config.yaml
n_layer: 9
d_model: 192
n_experts: 16
experts_per_token: 1
d_expert: 320
d_shared_expert: 0
activation: "swiglu"
moe_layers: [1, 3, 5, 7]
router_score: "sigmoid"
normalize_top_k: false
routed_scale: 2.0
balance_loss: 0.00461
balance_bias: false
scale_expert_input: true
init_std_router: 0.0091
lr_router: 0.000587
n_head: 3
n_kv_head: 1
head_dim: 64
vocab_size: 5694
norm: "rmsnorm"
norm_place: "pre"
norm_eps: 1e-05
positions: "rope"
rope_base: 3590.0
rope_fraction: 1.0
qk_norm: false
attn_scale: 0.125
tie_embeddings: true
parallel_block: false
extras: ["capped logits"]
init: "normal"
init_std_qkv: 0.024
init_std_o: 0.0
init_std_up: 0.024
init_std_down: 0.0
optimizer: "adamw"
lr: 0.0015
beta1: 0.9
beta2: 0.99
weight_decay: 0.11
lr_head: 0.033
warmup_steps: 476
schedule: "wsd"
decay_fraction: 0.785
decay_shape: "cos"
final_lr_fraction: 0.0
batch_tokens: 65536
seq_len: 1024
doc_mask: true
train_tokens: 457500000
steps: 6981
dataset: "wikipedia_en"
Below are experts of layer 3 (counted from 0) of a mixture-of-experts language model. Rows are named router (the router's row for the expert), gate (a neuron's input weights, with its number), up (a neuron's input weights, with its number) and show model dimensions 0-191. Each number is 128 + 24 x the weight over its row's rms, rounded and kept within 0 to 255. Numbers have three digits each.
Before each expert's rows: a language model's description of what the expert responds to. This comes from a sample of Wikipedia text that the model never trained on.

# expert 15
Place-name starters, infobox labels. Capitalized geographic or national words like New, United, North, British, plus infobox labels like Kingdom:, Phylum:, Time zone:.
router:114136168108152095124099176128174124097162112097154107149137118152104155119167127135127208129088146148149137116140141144106120128174116143124152149138152143140167152154148104111139177120122081142087148141132099110109152134123123145110089119123104148114111145143121114107136134155133112088147097150143129122116132090132114174134106126115095149104130106170088123142092128136112142144151162155143136104126103125118114092095066149131163156104132082089136145105148179086150118132099130116118144168141130135111199144105096126102099099130117161110137104144171143147131137119105120148
gate10:124116120106156130092169126070155164125130135159126150079101116165092125103095127102146160165119100112131107142145153133155106151119123095161106138090135145130103133161150140178105091138137135126083131087161114132163132136089120103129113100136124173089135098115092104161106149106135139133137110099141127141120134137143109093118094115176138152133121148161138138139115130117121167165111140126138110152192098155118179132139114139148130104096101093103145157160138153103090134082141138136141138159122109134146156093141086141120157123074105149117126112132159137160144159156165149157
up10:167145123138105135154123162113106088186118128154091135148129153152129111102100122133143129153144117106177115101103117131154113092133100143089139136130097111199125073140142112129131127132143141161124111187104136132164093144116110103106122113080150125176140096115099186133072144116132143132146128089084097174138154099168125150153092134162141158152135088174109106139132139147138131106128129117141131115116117125150155100148126126182140136141100147136165075160150139144133156126149147127115112128096140135126155142158152150118079138144133113135169118103113127141127146115105108100
gate11:107124154107129107074116137120123144144123105093162139113126123141137102148149100157135178122123103124169172117138133127154137128159140120127160111158131113132125121130126119141134140116122136131117131174192135076129113129115132088124158112145133095132159126165154136085129175082085129176135070116151101142177095132085114179142117124164154147124130136177188115165123118115148114157114194098112118131111142138133109109156114176136137167113144120152129104119127138131141142145093172130174139130113168098154138110123140177140132122098145106115098127105130153118107115115104094113
up11:077118083158106162159102152138157151163159118141124151152106120119109157121117128114068143105111132111165115141176122110141151117179130118098132137125120101158141138110139126151102115105157176062119098156128160129152123107139115135101099106094116096109133114147092109150101180120097133134105112146185138109175092109093115129145153138134133094171118113128148112127104120107163118156111106099122136139146167077111156131090106130145147111126102093173146152121128109135100134154112089141100075125130089120142109181118156149148092150108132123113137133125120131116151129131123114095
gate12:136130119075115127110168111080117190125171122136096109157113158075174122134109156169140134118152066088131124112139137180101151126132110140137127121124152096119135097139127119109096120127090163118081097140110108094152148081105076122111117141121145133151144152105149135138123136130105132134116127127135150140147108125094141140123161108147141149134109147119131127160094139100153149164169123118136131128128099094134132146079137162087055115146102143158150147154143092133156164141153171095108116123148096111164134140111125147109156134126141140162167124148093150121138113099100144103
up12:122147129141122187098106109110091122146113155128126093120120103152135120118142154107118122160119147149112149117151106126106125123134113144157106135133115108145098122136149127151097061139173084109116120133108147103116141163137146114164140170157104149133126111153111182146102079117128137111090156150099162155088152094095114145120107081156177088100121098120110156121130119128086134132111164098101136141131123134133114130083061131135093115150152148135099118154127133131119135087125085129126106123099139142096112141169144116144165079097160131144101093152082139141114091153155152106

# expert 13
Politics and infobox nouns. Nouns like government, politician, court and film, plus pipes after percentages in election result tables and infobox field words like Role.
router:107112146110138128142121148113114124128145094120125125149116111172125142125142093169109164123110132156138107130139153111113147128104140128147149136103136148124153141214122114127107172079117137114104106117146096091117130131105095142152165108121113131072143156138100123096096148125109122106160110172125075172098115125115101149097135141130130116150089124161122136183096154129096113126145103131139112116177121142146162140128102149127133114116149131119166158112140127126128065134085159118100146128164161118144149134075086139162149085173109166108138124101136098131119093077132151150
gate2:108077107154121150076140135081104164070149074136152117150132101110093084100146133116139134119100141132131115117143126121130151090138128143134068131123151133119121112120131116164170161103126142142145104115171135174165108115162146076141155174106116118134123137123082180147149121118124090073141114114125104180143141115136123140109140090109156126121080132143054121128099114158142104129115149117133126141110109143114134147131093124143128111127155127175158131162132126099116116145129116134157109170172163099110143129122140113138104119131101145083115131137106123152174089126128133142
up2:162163107117137137057173076082071116145161107085103117138136112120105120072153151129180106133135103139119146120124128066103131145147123132177097108109103119143121101126106114137093095114144136116180108123116126097144137057123111083127128156117130145117133136141141138128143128153124107082126143169102127133128101139129143158095108123090201145121137103169135113104129122110117103135160126134085126137106137121108145137122112135156140091157138169140122127132117138117088134112106078147149088167117142128115115109131158146116158102131136098148163097115142123117121158150134124123
gate3:140120154099160101085144119105109090145173145140157146134143103177124112113125137136125145130130142126131133126131129146141097112160137136106065117169109114126103138155105111205169109064129093152083115099148090100180102104117118126154130097142164132140123088154149109146136090130123122129146093149100085146122146128111138126100148068118090120127156098119145170145129142108132156139143134139119147153129082107104103124101134157140130110131167095140111108131149139130102145147132144080112096134130150115082159134148148125086146084123099170138111124132150160120095102135151118145
up3:123113146070141108115164151086134154130134139160120141130133128125144170145155114158168135092104078109117138093105086124108122102112129155159120134119120166110079161153116095118121128115146147080099113175114113131151130150084120135105113166131150188120131121122119143119111156139157148144105153137131113119153148167143129150125082163115151106118139080123117154112140128139108102140139090140180125155108129174159092132153130160143113153092144179118079110117136180112124139136129119136137127140123132125134115117158079136147099137093078096149104120096109148160146172125107120167
gate4:139122148098097149162141167098181152113128127128148134108108125162124138189150099151151150135134134137115124129153115160129139166116093140104121144176123108118130151126126180102116115114134175121094167101137105116138101147095093169126074171077145161167102128166128131108130119145092136129129094162153107131114133109127097133124113153140105149112139137152162152116107136095132129138086093155150147132130118125071137101132076155150165117112114125080146120102110131147079098148132120173140110139132115148148127092164144154122144127144120143080159083107166110155113147133107140133
up4:096166142136115149136107130117158163084142137099146125149124107110142079127125097145117137090122143128142122118128141126132119119174110122133123150090087154106167160160176112142110147079142124105127089078134146165136130108132120097151111102087140146172134103168129129124140132160127111160132144061141136105152131148089113112140134167149153108107106133155089132132101089121139101100135129165102117108136118122112107124094133139142117128174109109144144132159129065124139078141136136108135168155048133161137115173119138134170105102136108122140141140096111115172095112100122111099

# expert 10
Word pieces after initials. Lowercase word stems after a single-letter first piece, such as m-urd-ered, l-iber-alism, g-overnor, plus whole common nouns like family, years, age.
router:141126138144127146122123166151114152128128125140153117126096093146143131130182097157116199110069162148175104136130151109115144091104161139134145109172149104121162113172112080132098146091126115117091101161163104106102168127140125138179113134131097132099116184143135127113091161117094145103171118136133125166105108116135139117137109148161106145148093101170102113127097125117111145134140164126132125128166125099168171128154117132165123171148163139098148136098130127108122132144114151118174150131135114167100179133127096121134147141118115147157170125138145138131124152140129095158
gate49:097128112114149091084127137127153106104077053143094110119146154140140092131119134166136149130142138129114143141087138101149112148104113137150130136121116136116142125119161123130158112128145092131126129092145131118107133129138151137161097110089129105144079132122115167128114074127073149195179123177105101123103111131122112142104100106165129159125136132118119107166095123116142106104137134105093133105108093131142107143135098148132094092147160149154133160096176100154175128167169163175137092116156172112153138114125132143157131144147135145087118123138117165145098103114110132117
up49:149135166132103129126114133114113102111116178099101134160090147097153162160083152120113134092129110186112140100145125112092114126116169131128101120115097079094122090160146135122158091125097112126122180139119141149114145056096123124132110136118148153133158135128094129172138112150130134175090189146140104137164136160108151142157157171171151108118133138116119116139154144127179113146129118154119146133090144155136119156179149136117151127095118116127156149131130141113118139135086121111108164130131124176083104130101098093100151145135143124129105158136130142097163106143146110110
gate50:128116158100117106101118144139094120135128121101101134148109141127114062154133093096117120093142122122116134136072127135115136144168098127129150123128202101132166136167143123132146098127133110127148119120122058136152131139155134167127097121147113117107140080109165148130122135160114133150178115156127150108100156119129126143110104109084147115110130127086133132128127111104158125144117084143152138144154098188136092114142113108135118145136124092110121097119109132090185114127132162126118093115118115154110106158076145173110101111105094132114113077114150167124144121129048106131
up50:096132113131128155141178147132151104127100110108134120080102121102124132090179125145150129124101132161163111119130154116158120120117113128120107125136145165102130118087073094131104109105122124082176090107100128162152146168131154138154094126121150119096146100166091112142138130101116134149161159113171144149113136108111171111112110180142166117133108170161136118151122094099155128088112161106124101106096118139112099108144127136148124164138133140182151098136105134106151093116144151201135141133150137134108124135118168128180103140153185152128138122140135119103105152113120142095
gate51:141140131111126126120128063092137141170138139102134083114063129129093142078127126125164120100144135076153143110129143112141065142099160076149126163132122124129151158109128085130105114181115136093118103175136132100122106122088162123099130127132126102141139120073099103099134144100160128112109142143092132118124136120106168181091143127099113114144136128128136137154118155149155159127101104144111143149157153169148111162091096160110125175161160118096138137128116123139124092125089123167127139113114117109128163117121154131140132115154168114098168094144104121105160128125145135131
up51:113137116129110082071088183123113091123105103118157128121135106155102119150170112110165130147112144153134109124199147102085159106149142155181097125122156141121080109175153155115144082138188128095103132163114143136133110092179116115119160130125122113142097100094134136152113154107142136144135175101116099132094110108110110110137136117103140126161177120161149160127095160126108084103137148136106152132105122100114137130119106157183125117105126123166120137150089116094101165154131114149150100120159129134107129144132127130124129154134121109102146104134143126153159165122137127140

# expert 4
Foreign name syllables. Middle syllables of non-English personal and place names, often in sports rosters and tables, such as Mich-al, Sh-ar-ada, Geras-im-chuk.
router:140096173117154134144116142117131135096156104101150114133097153168118104120127125146162255104130165181163101123122152140150153169127141120063127101123132100104096124202129111122117148138099118111107152131102119092125151108154137130138122126161083126118118153134136134125115141128109109107205086139116090153117153116122103124129105114161123120105094146122152151146142144111140152127126136111152128108165111111142153135135128165130125109133174108117111125110125102108139120115116149074125122132122122081142123130152103112126147116133102163124110156109152148116131133121148146144
gate6:139116116121142090160161143119099107105167102102077076082150163095120127121122131145149142118109098120122120135123125138177163152097093127132155136097164152099122133117114122146129134090099151150154083174141124140154124124101171140138125122136145121131140128101100093130094126096118158122131135145129092150108162103122149102104097126128132136113100128121149106126102109108090116074102084136103136124138112185162134118177153064104090121136141166118134171112146114069117121175166122117166150130096107143104152128148136139138131126111110098092110139112136119086108108169119145129
up6:116133124114136113148130143095157127141127144134120111147114163151144110122124170127127145133177153154154151132192172161164116163118140121146156176087166148105133142147122105124127147103140080117164118150157122160105131101111109110140170143186120102100089135114116171139088123141141118130100125114115102129155129122103167148106118153123161110122136162123144144117076097115123118154091141076150070079127069141109130124128134152126108084130115099099168117099147144101113111096103104128166123095101158102124121152128126154123165145146112126143116158113169141130138163127101127098
gate7:125149151124133159116124092113118159078117151140145097112130124082111102137114144121116163169117094142141135097131097159153132189162133143138094134150134158142101122147102118114104125073137126122131135106123080144115089110099100115124127152137100152169140104169160124166130116122125130129121154171108130099132109138110155103145135165101087146170086118132169125123146115123102161115162162156148178151100091145135126107137136151166126131097136142098148124127121119160127099157120120076137134166120130122115127116107090120112114130096113089140169122148151147137114135103112041177
up7:127088110114131119084144134188157123143152120131147105111122111121147119083140098125151151082126165160161120114100155088162119097144185141097138140129153112116080157134135145150153127170132186078115089113103105139107140126164143151131112136146138140096152122116107083116126179121173143087162127129136102123098124124104122157161100132131148132116117139100132147118129128131157125160132163128171113133168123152093119144145113135133101101111131116124106145121122174138139139156122085176123123120057127127178137127153140106150136119145121128156096093118101081157128122115091130163
gate8:143128163116209117146155104107131086144131096125090124130130126123162125160089182113130131113085126171122095144125137147102128105149124133108136135125097099157128142149137139119118125158129107120139063152135116096121098184111107156115153133119131109108136148109094136139089133112138170133128158107139143134114141089131076142127128130123118151140134123134198101102105131143092122103147123170138137147145135112118121142132086130080130111136155142147130158084119090161154128144124094127120083144121159127133140145127180121179102064117116118174133135106126130147147093175150158150
up8:117090122110111089104164109154122109112151109129076126129133147134094115116111107106119080118143115102091194152119096114132092083141099178119121176130111189162073126079087128140101107113113126169149141130128139153130103119166113141117098156091169128167139153159115102127151124120139174124180157138122137128128154134162093121129143109126116178121154127108120134141161116114143145126136139130120124172127133092150124110131142091118160153114124140080118145123109112149147117134129109125107120113183139108122120122119112121138149172153134090173138098125137081167155101122143136106